config.yaml
routed_scale: 1.0
balance_loss: 0.00201
lr_router: 0.00123
n_kv_head: 1
norm_place: "pre"
parallel_block: false
init_std_up: 0.0395
init_out_by_depth: true
lr_head: 0.0496
warmup_steps: 58
batch_tokens: 65536
Below are experts of layer 7 (counted from 0) of a mixture-of-experts language model. Rows are named router (the router's row for the expert), gate (a neuron's input weights, with its number), up (a neuron's input weights, with its number) and show model dimensions 40-79. Each number is 200 + 20 x the weight over its row's rms, rounded and kept within 0 to 999.
After each expert's rows: a language model's description of what the expert responds to; "comes after" lists some tokens at least twice as common just before its tokens as in all text. This comes from a sample of Wikipedia text that the model never trained on. Tokens count by the router's weight.

# expert 44
router,207,225,228,191,185,208,184,220,224,201,216,176,171,183,193,173,178,168,201,188,207,231,188,223,159,184,207,213,175,216,180,183,204,198,191,198,214,210,214,222
gate0,225,214,222,208,203,200,166,195,182,192,180,201,223,223,189,162,209,171,201,209,235,187,186,224,192,197,229,219,189,191,221,236,191,177,196,220,191,191,183,232
up0,260,178,210,193,209,152,156,231,190,201,188,211,194,222,179,227,192,183,206,207,184,201,190,178,189,196,207,194,201,222,232,226,220,195,196,172,209,210,166,170
gate1,201,169,207,173,181,194,206,221,210,204,199,207,216,184,176,187,179,183,223,157,213,185,170,179,212,191,191,193,225,236,222,176,182,185,200,242,139,210,187,179
up1,185,209,217,218,200,168,216,182,205,175,192,211,182,242,194,184,200,217,176,245,217,192,198,207,214,232,191,214,209,212,197,191,207,220,183,179,209,177,208,197
gate2,228,162,178,177,204,215,235,220,183,176,189,198,173,240,178,206,180,197,187,215,183,206,169,220,197,179,206,229,232,189,190,219,207,166,209,230,185,190,227,261
up2,174,187,208,195,217,205,230,208,229,192,196,198,180,261,221,188,187,216,205,201,191,215,186,229,167,205,184,194,220,180,220,219,222,185,195,236,162,177,243,215
gate3,190,204,213,200,223,206,201,225,141,215,232,197,186,201,193,162,199,202,158,176,202,188,184,210,230,188,202,204,163,163,170,216,219,201,208,193,211,196,209,193
up3,228,187,158,187,194,208,219,172,209,200,185,246,208,210,213,220,198,177,223,213,185,210,178,165,202,214,195,219,229,194,199,185,222,199,168,224,197,207,202,213
gate4,194,203,226,199,214,227,180,227,200,185,187,159,178,210,233,241,195,218,187,175,167,198,263,225,181,224,191,210,187,236,205,200,210,188,198,210,227,213,171,171
up4,185,194,196,213,194,206,216,249,219,233,202,200,158,179,176,198,227,214,211,187,197,191,223,184,190,208,224,187,188,188,209,210,189,206,170,212,205,223,185,196
Description: Subject pronouns he, she, it, they starting a clause before was, is or had in biographies; sometimes noun or name subjects.
comes after: ".", ",", " that", " where", " he", " and"

# expert 24
router,201,216,240,200,199,225,177,187,215,208,211,200,214,201,192,212,180,174,210,176,207,205,162,193,194,185,220,202,207,207,164,225,246,193,197,211,196,190,221,216
gate15,172,203,205,181,216,230,230,207,191,228,165,230,222,190,194,198,200,200,197,182,207,211,190,220,195,188,204,173,188,227,214,214,255,191,206,223,198,180,209,146
up15,162,211,208,177,183,177,195,194,209,194,207,205,236,194,207,235,202,214,205,245,199,165,222,204,199,200,205,166,202,212,185,198,199,174,210,186,209,205,201,202
gate16,159,187,212,212,215,188,170,201,191,233,191,192,196,201,208,172,198,183,175,202,224,204,147,210,209,219,233,211,203,171,189,214,223,182,164,201,201,217,194,187
up16,189,218,211,219,221,198,211,189,176,228,233,197,199,193,177,179,200,200,186,192,217,219,221,238,205,213,193,202,199,209,172,181,216,176,181,180,181,196,212,171
gate17,217,214,236,197,211,204,219,197,219,168,193,200,229,232,247,249,217,196,183,210,195,201,170,202,174,179,172,202,185,220,168,188,201,202,178,194,171,167,211,218
up17,210,215,194,194,213,145,198,173,259,202,190,224,182,226,185,192,196,206,185,194,174,202,209,221,195,215,198,206,225,208,219,194,194,194,191,185,167,208,200,198
gate18,203,223,240,224,180,189,174,227,128,218,204,199,213,188,197,189,200,166,166,227,200,208,214,187,227,203,195,217,207,215,214,187,227,203,183,213,273,169,210,220
up18,176,243,224,186,195,188,180,220,145,199,193,198,221,180,198,213,195,178,213,235,213,189,218,219,216,188,244,230,205,197,212,213,201,172,170,178,254,157,187,200
gate19,199,175,215,202,237,205,172,213,193,215,206,239,189,185,200,216,154,203,185,182,202,186,157,204,214,188,244,204,178,199,208,237,208,185,207,223,193,256,189,208
up19,204,192,239,197,182,217,205,206,174,204,202,238,186,198,188,166,162,203,190,184,202,192,177,191,196,185,194,206,197,210,188,212,235,193,206,200,180,226,209,197
Description: Closing quotes, parentheses, brackets, braces and percent signs ending titles or numbers, as in song titles "Forklifted", (Part I), 0.00.
comes after: "1", "0", "7", "3", "6", "5"

# expert 30
router,227,207,221,237,175,186,181,225,198,188,224,182,226,220,189,185,192,199,191,197,174,202,169,184,183,187,211,225,204,216,193,213,207,198,176,211,191,243,206,212
gate0,214,206,182,175,161,194,195,200,175,207,196,193,210,187,205,183,183,186,213,226,256,201,193,192,236,191,198,172,180,186,193,224,179,204,196,203,200,169,214,191
up0,182,217,202,202,152,177,194,177,178,225,178,198,198,216,253,136,194,232,222,203,204,199,168,167,201,210,153,212,190,209,206,217,208,207,196,221,217,173,189,185
gate1,223,211,206,206,155,205,231,227,202,217,186,198,187,190,175,239,138,197,199,165,191,214,246,199,218,189,230,238,188,179,194,215,194,215,190,219,193,196,221,189
up1,193,174,215,177,194,190,181,169,225,223,180,198,214,216,198,125,230,226,185,211,245,182,183,238,204,196,199,168,218,213,201,200,187,199,175,218,206,194,169,245
gate2,224,208,214,225,181,189,214,195,201,213,226,216,206,210,189,184,198,223,186,212,168,196,214,223,211,222,194,222,227,234,203,206,222,187,215,222,174,206,207,213
up2,181,233,211,182,199,197,205,188,199,175,190,203,230,201,184,197,178,177,209,201,232,222,195,185,179,156,218,190,191,161,195,207,174,204,208,158,222,192,211,200
gate3,165,193,223,205,183,254,198,202,216,219,206,158,187,195,204,187,191,212,187,194,194,251,195,224,219,238,206,166,224,179,190,203,172,185,203,191,209,233,226,197
up3,200,174,215,180,197,191,163,190,197,185,158,220,207,171,198,211,197,185,227,151,185,201,175,202,183,215,168,186,248,208,218,164,207,192,183,231,177,207,185,242
gate4,235,191,166,218,184,222,177,203,171,170,204,168,222,193,175,209,186,249,221,192,212,182,193,181,192,198,189,261,226,179,174,184,203,192,203,216,199,198,236,229
up4,194,208,180,192,161,243,168,186,208,179,222,192,204,182,165,182,199,207,229,199,195,233,239,167,205,182,217,245,219,220,190,176,199,190,191,219,193,193,210,231
Description: Possessives, articles and prepositions starting a noun phrase, especially as after verbs: as a professor, his, her, its, led by.
comes after: " as", " was", " with", " and", " to", " of"

# expert 9
router,225,236,229,213,208,165,192,187,208,198,212,201,205,198,179,191,166,166,210,195,207,196,167,216,187,186,223,203,229,217,179,228,205,185,171,194,209,212,201,212
gate0,144,234,235,220,224,210,196,214,178,183,181,216,197,193,191,209,205,216,203,196,153,213,207,208,208,155,197,183,187,202,220,223,195,226,199,162,228,225,190,198
up0,212,181,207,196,194,188,212,199,207,210,183,181,184,209,212,214,193,183,209,178,217,185,225,196,198,223,187,206,224,198,191,197,184,155,211,240,161,193,203,181
gate1,202,208,192,190,225,202,188,192,216,227,190,221,194,166,198,211,176,201,195,193,185,212,182,192,196,208,178,244,197,185,187,199,226,206,191,171,196,162,236,181
up1,216,207,176,169,188,265,192,202,229,186,213,217,183,211,193,162,242,186,215,189,206,194,213,196,230,176,219,181,205,171,213,216,213,177,206,218,202,204,178,229
gate2,247,197,188,184,241,201,200,203,207,181,170,196,212,208,206,169,195,188,187,206,179,179,181,186,165,214,206,226,223,189,191,220,191,188,153,212,200,188,202,186
up2,212,199,189,190,186,211,183,185,196,200,228,218,196,200,227,225,191,240,205,207,191,182,191,201,198,218,220,203,160,170,181,172,190,185,192,223,193,175,182,208
gate3,222,199,206,172,184,194,225,224,207,240,182,201,180,199,203,210,183,175,206,184,169,223,192,189,197,189,214,212,194,196,216,205,196,193,163,208,198,187,162,218
up3,223,223,196,151,217,180,209,231,208,205,208,190,196,216,181,164,179,179,194,203,164,218,205,204,197,180,181,202,210,176,201,184,221,226,218,183,192,207,204,165
gate4,173,152,168,187,171,228,188,204,196,209,224,210,199,154,178,201,223,210,221,207,177,178,181,190,233,224,208,199,189,188,206,207,202,205,208,204,224,220,212,199
up4,171,203,230,185,214,190,200,197,180,188,208,219,176,199,208,216,217,231,203,209,184,199,232,215,196,164,218,219,185,207,197,204,191,193,180,204,232,193,210,200
Description: Bare space tokens right before a number, mostly inside wiki table cells after a pipe, e.g. "| 0 |", "| 98", "| 4 July".
comes after: " |", "|", ":", ";", " in", " /"

# expert 45
router,222,178,213,199,182,190,178,218,216,207,204,190,211,226,169,192,160,186,209,215,212,222,195,192,174,178,216,226,227,233,205,227,194,181,181,212,169,220,219,230
gate0,228,183,204,186,217,178,205,176,199,202,199,221,205,226,160,169,192,229,235,234,171,199,229,165,188,172,204,211,215,175,174,205,194,213,193,187,198,254,205,170
up0,192,255,194,193,209,172,232,186,186,211,206,193,187,208,188,174,197,180,216,194,229,219,200,177,208,210,169,226,151,168,181,170,200,186,210,189,218,160,222,210
gate1,184,180,215,209,182,204,198,207,230,195,198,220,188,197,202,193,166,236,179,168,197,199,164,210,177,235,204,198,223,224,203,221,209,208,172,208,204,190,234,224
up1,202,183,192,209,214,194,209,161,167,215,226,225,219,227,178,168,207,185,205,200,213,175,175,158,210,216,206,216,191,188,172,176,225,194,221,209,217,235,209,230
gate2,220,194,178,219,231,203,182,200,202,225,194,189,176,201,208,176,171,225,218,200,191,235,227,210,187,228,211,219,190,178,222,197,227,203,200,211,176,229,226,185
up2,203,183,189,221,221,226,167,194,172,204,196,211,187,193,195,167,242,221,188,197,201,214,216,199,199,258,178,206,170,193,209,196,209,196,208,192,213,240,205,213
gate3,203,189,218,181,205,215,185,196,185,203,195,199,254,227,199,169,178,182,217,170,213,184,173,197,182,177,213,238,176,200,194,202,208,237,233,230,201,192,193,191
up3,196,178,219,185,222,194,203,232,202,222,241,205,218,220,200,177,220,208,209,161,194,195,201,208,177,175,222,187,178,202,196,203,201,239,210,179,206,184,200,202
gate4,219,175,193,186,243,176,210,210,202,220,227,177,211,189,171,208,190,210,164,211,172,245,198,174,178,167,250,190,228,201,207,215,165,177,190,168,203,159,169,198
up4,183,182,210,219,212,187,195,206,229,197,219,163,216,190,179,233,209,213,196,174,159,198,161,202,228,175,217,168,223,191,220,221,182,171,201,207,248,193,193,214
Description: Short word-start pieces that may begin a longer word, like Out(side), out(doors), de(xter), in(eligible), back(gammon), plus De, Be, vs.
comes after: " |", ",", " and", " was", ":", " \""

# expert 14
router,229,209,229,200,169,165,186,196,202,204,195,170,190,236,176,193,163,184,207,194,176,204,205,202,185,194,220,190,233,206,186,225,208,190,191,211,181,187,221,213
gate0,185,186,222,195,215,188,203,216,195,206,187,216,164,158,200,165,198,238,222,205,190,181,222,223,195,211,183,211,223,195,178,214,202,227,170,190,209,217,207,228
up0,236,179,181,184,177,198,256,219,192,197,182,192,190,172,229,219,206,215,195,189,218,182,173,189,182,187,198,201,223,203,210,193,203,167,201,233,183,210,192,201
gate1,178,209,222,175,230,210,217,203,179,178,210,215,219,156,218,187,215,209,212,250,196,207,198,236,236,187,200,180,200,189,179,205,205,221,179,201,206,181,169,219
up1,229,208,187,213,183,205,176,198,191,226,202,172,214,201,186,185,178,208,199,160,181,177,218,182,165,190,197,222,169,199,194,183,194,202,211,176,227,177,239,196
gate2,202,229,219,194,195,178,227,209,147,200,221,215,148,190,183,185,212,234,171,207,168,178,198,193,224,208,217,233,224,200,224,193,189,201,214,188,239,202,229,222
up2,214,200,210,215,191,207,192,190,191,205,216,236,189,181,224,186,201,217,170,180,182,171,175,186,228,223,223,198,238,186,231,187,179,176,180,219,242,194,210,212
gate3,196,203,147,190,232,182,204,198,197,229,227,211,222,216,221,213,228,156,188,218,226,180,183,178,217,217,185,207,217,215,197,217,209,224,186,206,230,179,195,210
up3,217,207,209,212,206,180,181,174,187,174,187,208,213,208,197,195,171,205,194,192,196,186,244,164,218,228,182,208,180,181,204,177,191,206,204,203,188,200,223,204
gate4,223,206,208,197,196,203,209,186,196,216,208,229,229,185,205,236,184,178,187,194,242,233,198,196,181,203,218,198,227,189,212,169,237,220,167,198,179,187,210,182
up4,206,219,206,167,213,242,194,185,198,210,240,185,227,217,195,185,188,204,191,243,211,179,189,181,205,176,207,195,201,193,218,202,191,192,186,223,206,207,197,184
Description: Pipe separators in table rows and dashes or bullets opening list lines, e.g. cast lists, council lists, election results.
comes after: " |\n", "\n", ")\n", ")", ".\n", "3"

# expert 39
router,201,209,194,195,189,204,183,165,215,200,201,174,237,223,193,189,160,185,220,202,195,193,170,189,159,194,227,242,204,217,180,187,205,185,152,186,198,204,211,226
gate4,219,253,192,194,228,235,190,220,226,208,194,199,201,195,176,214,199,215,185,190,198,187,217,206,198,190,200,236,203,175,211,234,223,197,173,152,205,187,183,192
up4,171,199,216,210,185,186,181,189,156,194,188,249,196,174,195,189,201,176,180,204,253,191,157,184,194,208,184,202,209,203,190,196,173,214,160,199,185,205,210,188
gate5,198,203,214,227,218,223,222,201,212,205,194,200,241,226,212,199,220,158,202,217,177,196,167,222,182,214,175,213,201,166,204,211,221,187,201,255,185,176,242,213
up5,200,222,191,183,188,178,244,195,204,196,207,196,179,209,178,201,205,202,208,216,198,214,206,214,193,245,200,188,162,194,198,186,240,219,181,205,208,226,216,186
gate6,142,213,219,253,202,184,204,196,226,215,204,209,200,187,172,175,194,208,205,196,205,176,197,229,212,171,203,193,211,184,196,251,228,167,182,176,208,198,160,227
up6,235,208,182,191,219,211,235,191,221,213,202,205,183,258,236,197,177,232,194,201,184,224,206,194,169,198,188,204,206,196,173,218,222,184,225,206,267,187,194,195
gate7,160,208,194,177,234,189,184,187,193,214,206,186,208,203,211,171,219,219,190,187,188,235,165,184,195,178,194,219,183,193,205,197,207,187,217,195,245,204,187,175
up7,205,197,199,205,193,248,163,223,186,195,212,223,188,199,184,227,192,207,184,215,199,187,199,210,204,203,204,191,212,213,230,183,209,177,219,215,211,202,214,207
gate8,182,198,169,158,210,179,187,153,206,195,169,189,193,210,185,165,189,194,184,206,201,183,189,213,184,189,238,229,221,234,209,187,190,176,227,185,218,210,196,194
up8,240,196,226,243,214,172,201,201,211,166,218,201,194,152,201,206,239,224,173,174,213,201,207,237,221,201,194,188,214,204,186,202,149,237,191,205,204,186,200,184
Description: Inner digits of years, coordinates and large figures, e.g. 19|6|5, 19|9|2, 30,9|2|4, plus the word "all"/"All".
comes after: "9", "0", "8", "1", ".", "–"

# expert 21
router,224,188,210,215,176,205,179,198,206,192,222,195,199,233,185,182,178,205,209,198,185,203,190,217,184,182,226,202,193,228,140,234,202,194,204,216,212,215,212,229
gate4,194,196,213,209,233,194,211,236,223,208,208,199,190,178,210,217,204,202,238,209,174,180,199,165,207,174,221,226,184,201,240,237,202,204,205,228,200,218,222,236
up4,189,190,178,184,164,235,182,206,180,201,194,243,218,230,208,217,230,200,177,177,179,232,200,210,207,208,167,196,205,201,191,168,175,182,220,178,226,215,192,173
gate5,194,163,220,216,202,211,157,216,197,193,194,194,213,203,218,177,177,214,195,196,178,220,204,229,165,205,186,211,251,215,163,218,200,177,173,264,219,198,180,221
up5,200,232,207,190,146,181,210,188,196,215,202,191,210,213,221,206,174,199,202,228,222,201,208,193,269,184,204,228,191,179,197,175,179,220,201,165,211,207,181,205
gate6,222,222,180,216,180,228,171,216,181,191,209,189,181,198,172,213,198,188,200,211,208,162,202,229,188,227,243,188,191,216,188,211,158,220,183,187,225,230,207,190
up6,181,198,221,159,226,214,243,196,176,182,192,171,207,205,190,198,144,201,190,173,196,237,222,185,207,188,175,218,208,177,227,212,210,206,182,203,176,180,189,222
gate7,221,210,213,190,190,174,207,202,187,187,188,215,184,198,206,218,216,207,222,208,182,156,197,234,181,161,226,189,226,237,183,215,198,191,223,210,216,216,211,194
up7,195,201,194,186,191,152,245,200,186,211,208,213,234,168,227,232,213,208,226,182,175,191,199,191,181,178,187,208,194,188,180,177,214,185,231,234,189,212,207,200
gate8,187,190,202,194,208,212,195,196,220,207,216,197,213,211,203,171,213,209,186,176,176,165,203,224,184,220,206,203,196,218,180,226,221,178,168,233,253,228,203,207
up8,187,218,206,159,197,217,214,196,215,212,184,170,217,209,212,174,222,192,182,154,194,207,210,220,196,202,185,183,201,220,214,216,203,168,195,209,247,230,206,214
Description: Last digit of four-digit years, as in 201|5, 194|0s, 195|8, and time words after numbers like century, ago, BC, -old.
comes after: "0", "1", "9", "2", "8", "7"

# expert 52
router,205,202,224,207,226,179,198,169,215,230,210,185,204,207,196,144,171,190,197,201,195,187,190,181,172,195,224,223,185,196,146,207,217,189,146,200,185,228,205,211
gate4,215,220,174,183,220,182,153,181,211,192,199,212,161,206,211,201,153,197,235,199,210,198,215,180,228,195,231,201,186,226,192,182,209,216,178,209,183,202,199,183
up4,226,190,187,241,206,192,179,157,213,202,216,181,189,214,255,183,187,216,203,207,220,216,204,199,189,233,184,184,175,222,225,186,205,203,185,182,216,246,215,248
gate5,189,169,244,196,178,181,213,180,209,232,192,199,196,230,228,147,204,200,173,208,184,185,211,180,180,211,240,215,195,190,176,206,237,185,223,197,173,189,206,199
up5,224,237,226,202,196,194,213,213,187,210,207,212,195,200,214,196,173,195,210,230,204,180,209,196,225,232,167,189,190,206,221,212,203,182,154,211,153,243,221,238
gate6,192,174,199,204,218,184,201,205,196,197,214,192,209,203,206,216,185,186,202,225,221,193,222,169,169,199,196,213,241,217,194,154,183,165,228,200,172,218,267,175
up6,203,222,195,214,210,198,207,194,198,186,232,195,241,176,214,193,234,185,203,172,227,208,193,203,215,200,202,183,209,198,189,175,196,194,180,178,212,222,227,175
gate7,233,229,204,158,188,214,203,172,209,201,195,224,217,172,175,199,207,215,186,206,208,188,152,179,176,189,173,193,208,164,201,197,230,209,200,205,236,196,197,182
up7,193,190,216,197,230,207,175,207,198,208,209,182,205,223,181,190,162,212,244,202,186,219,200,203,197,210,186,203,161,188,192,237,189,193,207,168,254,187,207,157
gate8,180,213,184,186,187,206,167,193,193,180,201,204,203,177,217,201,221,169,204,204,224,200,211,193,195,177,234,217,200,187,177,200,203,183,218,205,204,222,189,208
up8,174,193,196,171,204,222,186,273,198,190,201,183,221,195,193,186,176,211,229,215,207,212,219,199,180,186,175,191,186,230,182,199,201,201,187,210,223,219,208,210
Description: Conjunctions, relative words and commas that join clauses, such as and, which, where, but, however, that.
comes after: ",", " However", "s", " well", "),", ")"

# expert 27
router,224,227,198,215,213,176,182,189,212,211,203,181,200,219,174,207,178,171,239,188,175,202,182,227,174,165,219,212,202,206,209,200,238,198,178,246,210,221,235,215
gate15,201,212,213,175,195,181,218,190,172,179,198,200,187,202,195,184,201,168,174,179,171,173,226,182,217,182,166,204,176,220,195,178,196,168,193,178,219,208,185,202
up15,206,224,198,193,197,203,201,201,210,208,232,217,199,221,229,195,191,179,188,220,171,186,168,230,196,222,181,175,179,210,196,201,208,210,209,226,235,190,231,187
gate16,192,195,189,188,225,158,199,209,208,213,211,193,207,211,196,175,199,173,220,210,193,188,224,201,192,186,199,164,174,178,190,225,203,221,197,185,177,211,206,174
up16,222,229,216,171,148,214,213,178,182,198,218,189,168,189,199,173,168,227,193,177,215,235,198,190,210,163,202,247,222,238,201,200,171,173,211,220,201,184,214,197
gate17,206,161,190,205,204,170,170,178,195,209,198,206,207,203,190,188,197,165,231,221,186,220,209,202,176,208,214,210,200,200,217,236,213,200,204,181,160,182,169,165
up17,186,223,217,199,217,217,214,216,194,178,174,191,170,189,195,212,196,227,158,209,198,202,178,215,191,149,202,179,202,221,191,175,186,215,191,226,223,185,224,229
gate18,180,186,227,239,203,168,186,206,223,210,199,195,174,217,185,206,223,205,205,186,235,192,173,195,207,155,166,193,215,216,211,212,195,210,201,200,174,240,217,184
up18,223,202,190,204,198,196,190,216,184,240,232,198,198,187,146,182,213,218,184,214,184,241,187,148,206,197,195,204,224,225,216,181,229,215,200,167,192,163,164,220
gate19,199,199,186,205,174,220,198,198,179,179,201,178,221,197,183,213,197,206,151,211,201,203,221,226,193,199,191,215,191,205,175,206,195,203,231,225,198,183,204,161
up19,191,188,225,173,185,189,214,207,243,207,210,180,177,208,195,195,174,197,222,212,183,184,222,215,209,185,192,197,193,170,203,191,196,183,190,199,201,186,172,187
Description: Decimal points, score dashes, degree signs, minus and currency signs between or before digits, e.g. 14.1, 6–3, 2.2 km, °.
comes after: "0", "1", "2", "3", "4", "6"

# expert 7
router,214,221,206,215,197,199,190,216,217,236,198,176,193,211,202,181,185,155,192,191,201,228,164,216,188,173,187,218,233,214,168,214,206,192,188,211,191,198,224,204
gate11,201,186,204,209,192,183,173,182,188,232,240,163,179,217,184,184,202,150,230,179,197,198,217,203,221,187,205,204,203,191,230,214,176,221,167,186,205,185,219,164
up11,200,154,218,195,179,190,179,187,204,219,220,212,191,229,218,179,228,187,213,186,204,209,186,188,223,198,228,175,218,220,190,198,158,206,177,202,200,198,192,186
gate12,204,195,201,214,153,209,196,180,219,201,185,186,226,219,208,200,177,197,211,213,213,211,197,196,231,215,197,154,190,211,224,196,205,199,211,226,233,204,201,217
up12,216,228,239,226,200,187,197,198,195,158,210,177,211,222,193,176,192,196,213,216,218,190,211,196,211,201,207,184,218,221,192,186,235,201,226,227,218,174,169,189
gate13,210,203,229,213,198,188,176,154,219,206,173,216,229,204,201,228,180,227,201,168,228,212,163,224,219,167,163,178,200,185,193,218,218,188,207,207,189,192,200,184
up13,233,157,187,205,168,217,174,201,231,171,205,205,204,183,204,234,201,222,191,195,169,171,196,227,190,191,179,215,197,181,174,173,202,199,176,222,200,209,214,194
gate14,230,199,217,195,224,195,178,225,186,187,217,150,208,214,216,182,182,225,214,201,207,204,185,236,201,180,222,205,231,192,229,214,185,187,241,241,219,198,213,224
up14,215,204,234,210,189,194,212,215,159,185,211,173,196,201,212,196,182,230,220,182,209,214,190,214,194,165,191,217,236,188,227,212,214,199,239,218,256,222,210,240
gate15,205,235,203,224,179,216,231,158,195,189,232,150,194,206,179,188,207,174,191,214,203,211,211,190,225,190,257,219,217,208,216,201,180,199,180,177,191,206,188,189
up15,200,187,189,195,241,216,200,203,190,208,195,239,194,207,192,175,193,225,214,177,235,165,160,148,168,210,199,197,208,187,166,182,185,187,230,213,211,221,196,221
Description: Digits following a leading digit in years, scores and table numbers, especially 0 in 2009 or 2016, plus spelled numbers like ten, fifteen.
comes after: "2", "1", " ", "3", "0", "4"

# expert 22
router,233,198,218,226,207,179,210,218,214,194,220,189,204,198,171,161,135,193,207,201,205,184,186,209,188,221,209,218,199,195,201,190,223,183,185,234,210,189,227,222
gate4,199,198,208,192,189,177,249,191,197,220,222,178,216,224,198,209,162,177,218,194,198,180,178,195,188,186,214,194,225,216,183,199,213,202,167,210,199,212,192,184
up4,214,209,229,222,216,207,151,209,188,192,201,228,204,214,218,196,208,198,173,205,206,216,183,196,222,193,173,190,173,230,245,208,190,170,211,186,218,217,200,240
gate5,213,203,221,222,180,193,185,212,190,227,191,211,244,224,204,172,187,186,172,218,204,189,192,218,171,191,177,220,219,217,197,201,234,190,203,193,224,179,215,180
up5,188,208,187,190,223,188,190,193,207,176,194,220,174,191,211,190,213,211,179,201,207,226,219,234,225,192,171,168,189,192,179,207,198,210,175,185,206,182,216,183
gate6,219,214,204,215,203,213,193,194,181,179,206,177,174,175,174,186,183,230,189,228,234,226,185,218,212,195,213,183,198,211,199,185,196,176,214,185,213,181,223,181
up6,207,194,202,208,235,222,192,180,169,169,209,176,173,175,198,216,202,202,246,197,248,199,189,200,191,204,215,209,206,208,189,184,168,196,192,185,208,179,254,170
gate7,199,208,220,172,217,179,211,233,231,192,220,200,190,202,181,207,181,178,248,182,166,219,206,223,197,211,231,159,195,192,182,171,234,229,216,202,196,175,195,192
up7,228,227,179,149,193,208,222,153,182,166,185,189,193,214,197,205,207,152,209,161,204,195,214,189,194,180,185,234,217,242,203,211,210,197,197,190,149,198,181,214
gate8,214,168,178,220,222,197,208,186,213,217,214,174,197,180,188,203,206,224,198,185,167,180,206,234,217,178,191,210,194,178,189,189,205,218,147,203,206,190,202,206
up8,192,170,196,207,208,216,184,227,206,200,180,192,185,204,198,195,192,203,224,191,211,199,244,205,193,203,214,174,192,207,222,210,218,208,209,212,197,179,189,194
Description: Main verbs, often after "to" or a subject, and -ing or -ed verb endings, such as give, bring, taking, ignored.
comes after: " to", " he", " and", " also", " not", " who"

# expert 5
router,240,216,203,199,205,209,185,175,235,219,200,215,193,211,195,179,182,167,178,212,153,209,171,206,184,191,199,225,194,208,196,245,217,208,204,216,189,186,224,210
gate4,194,198,211,180,214,177,165,246,230,179,188,202,195,225,188,230,177,198,227,199,198,224,186,184,204,209,210,214,181,171,206,210,225,216,225,208,193,188,182,241
up4,204,202,227,212,209,202,178,212,174,181,183,216,206,212,185,178,177,180,160,259,215,170,208,198,197,208,232,199,177,200,217,199,226,213,226,199,204,163,193,204
gate5,226,191,189,195,242,254,188,215,174,198,224,229,177,192,209,207,214,205,221,224,177,210,179,209,207,197,210,197,232,210,193,221,214,273,183,206,196,178,182,183
up5,176,179,170,188,191,231,179,191,180,157,220,206,236,193,216,167,155,238,201,185,182,225,179,175,228,245,173,205,199,214,199,184,190,185,185,209,224,187,215,193
gate6,208,174,231,211,216,186,173,159,193,232,169,209,204,215,198,210,180,199,179,216,201,204,191,198,157,195,182,176,207,207,215,230,179,214,212,182,197,208,194,191
up6,181,192,164,186,203,179,208,206,198,182,209,229,189,183,211,201,208,205,222,195,175,167,197,205,207,203,187,179,199,203,179,197,214,207,232,197,226,206,172,177
gate7,226,215,181,180,214,182,196,226,215,189,173,216,253,193,192,211,198,205,171,222,169,195,169,202,178,204,191,230,191,226,215,194,238,183,191,241,176,210,184,187
up7,226,202,190,153,193,190,169,216,203,205,192,219,199,209,208,178,181,207,206,187,216,200,175,206,167,197,174,199,183,223,180,207,223,205,225,228,186,202,222,176
gate8,188,177,210,220,228,211,191,189,195,193,194,197,189,200,187,204,185,226,195,207,175,236,163,172,141,201,250,192,199,170,197,255,204,193,208,252,217,236,182,222
up8,167,209,221,226,208,210,174,182,208,201,223,203,208,213,184,190,167,201,194,144,225,233,196,201,184,205,212,212,193,214,188,197,199,185,227,201,174,183,160,221
Description: Common English noun stems after articles or possessives, often continuing with suffixes: help, concern, bomb(ing), line, land, over(head), ship(ment).
comes after: " the", " a", "'s", " his", " The", " b"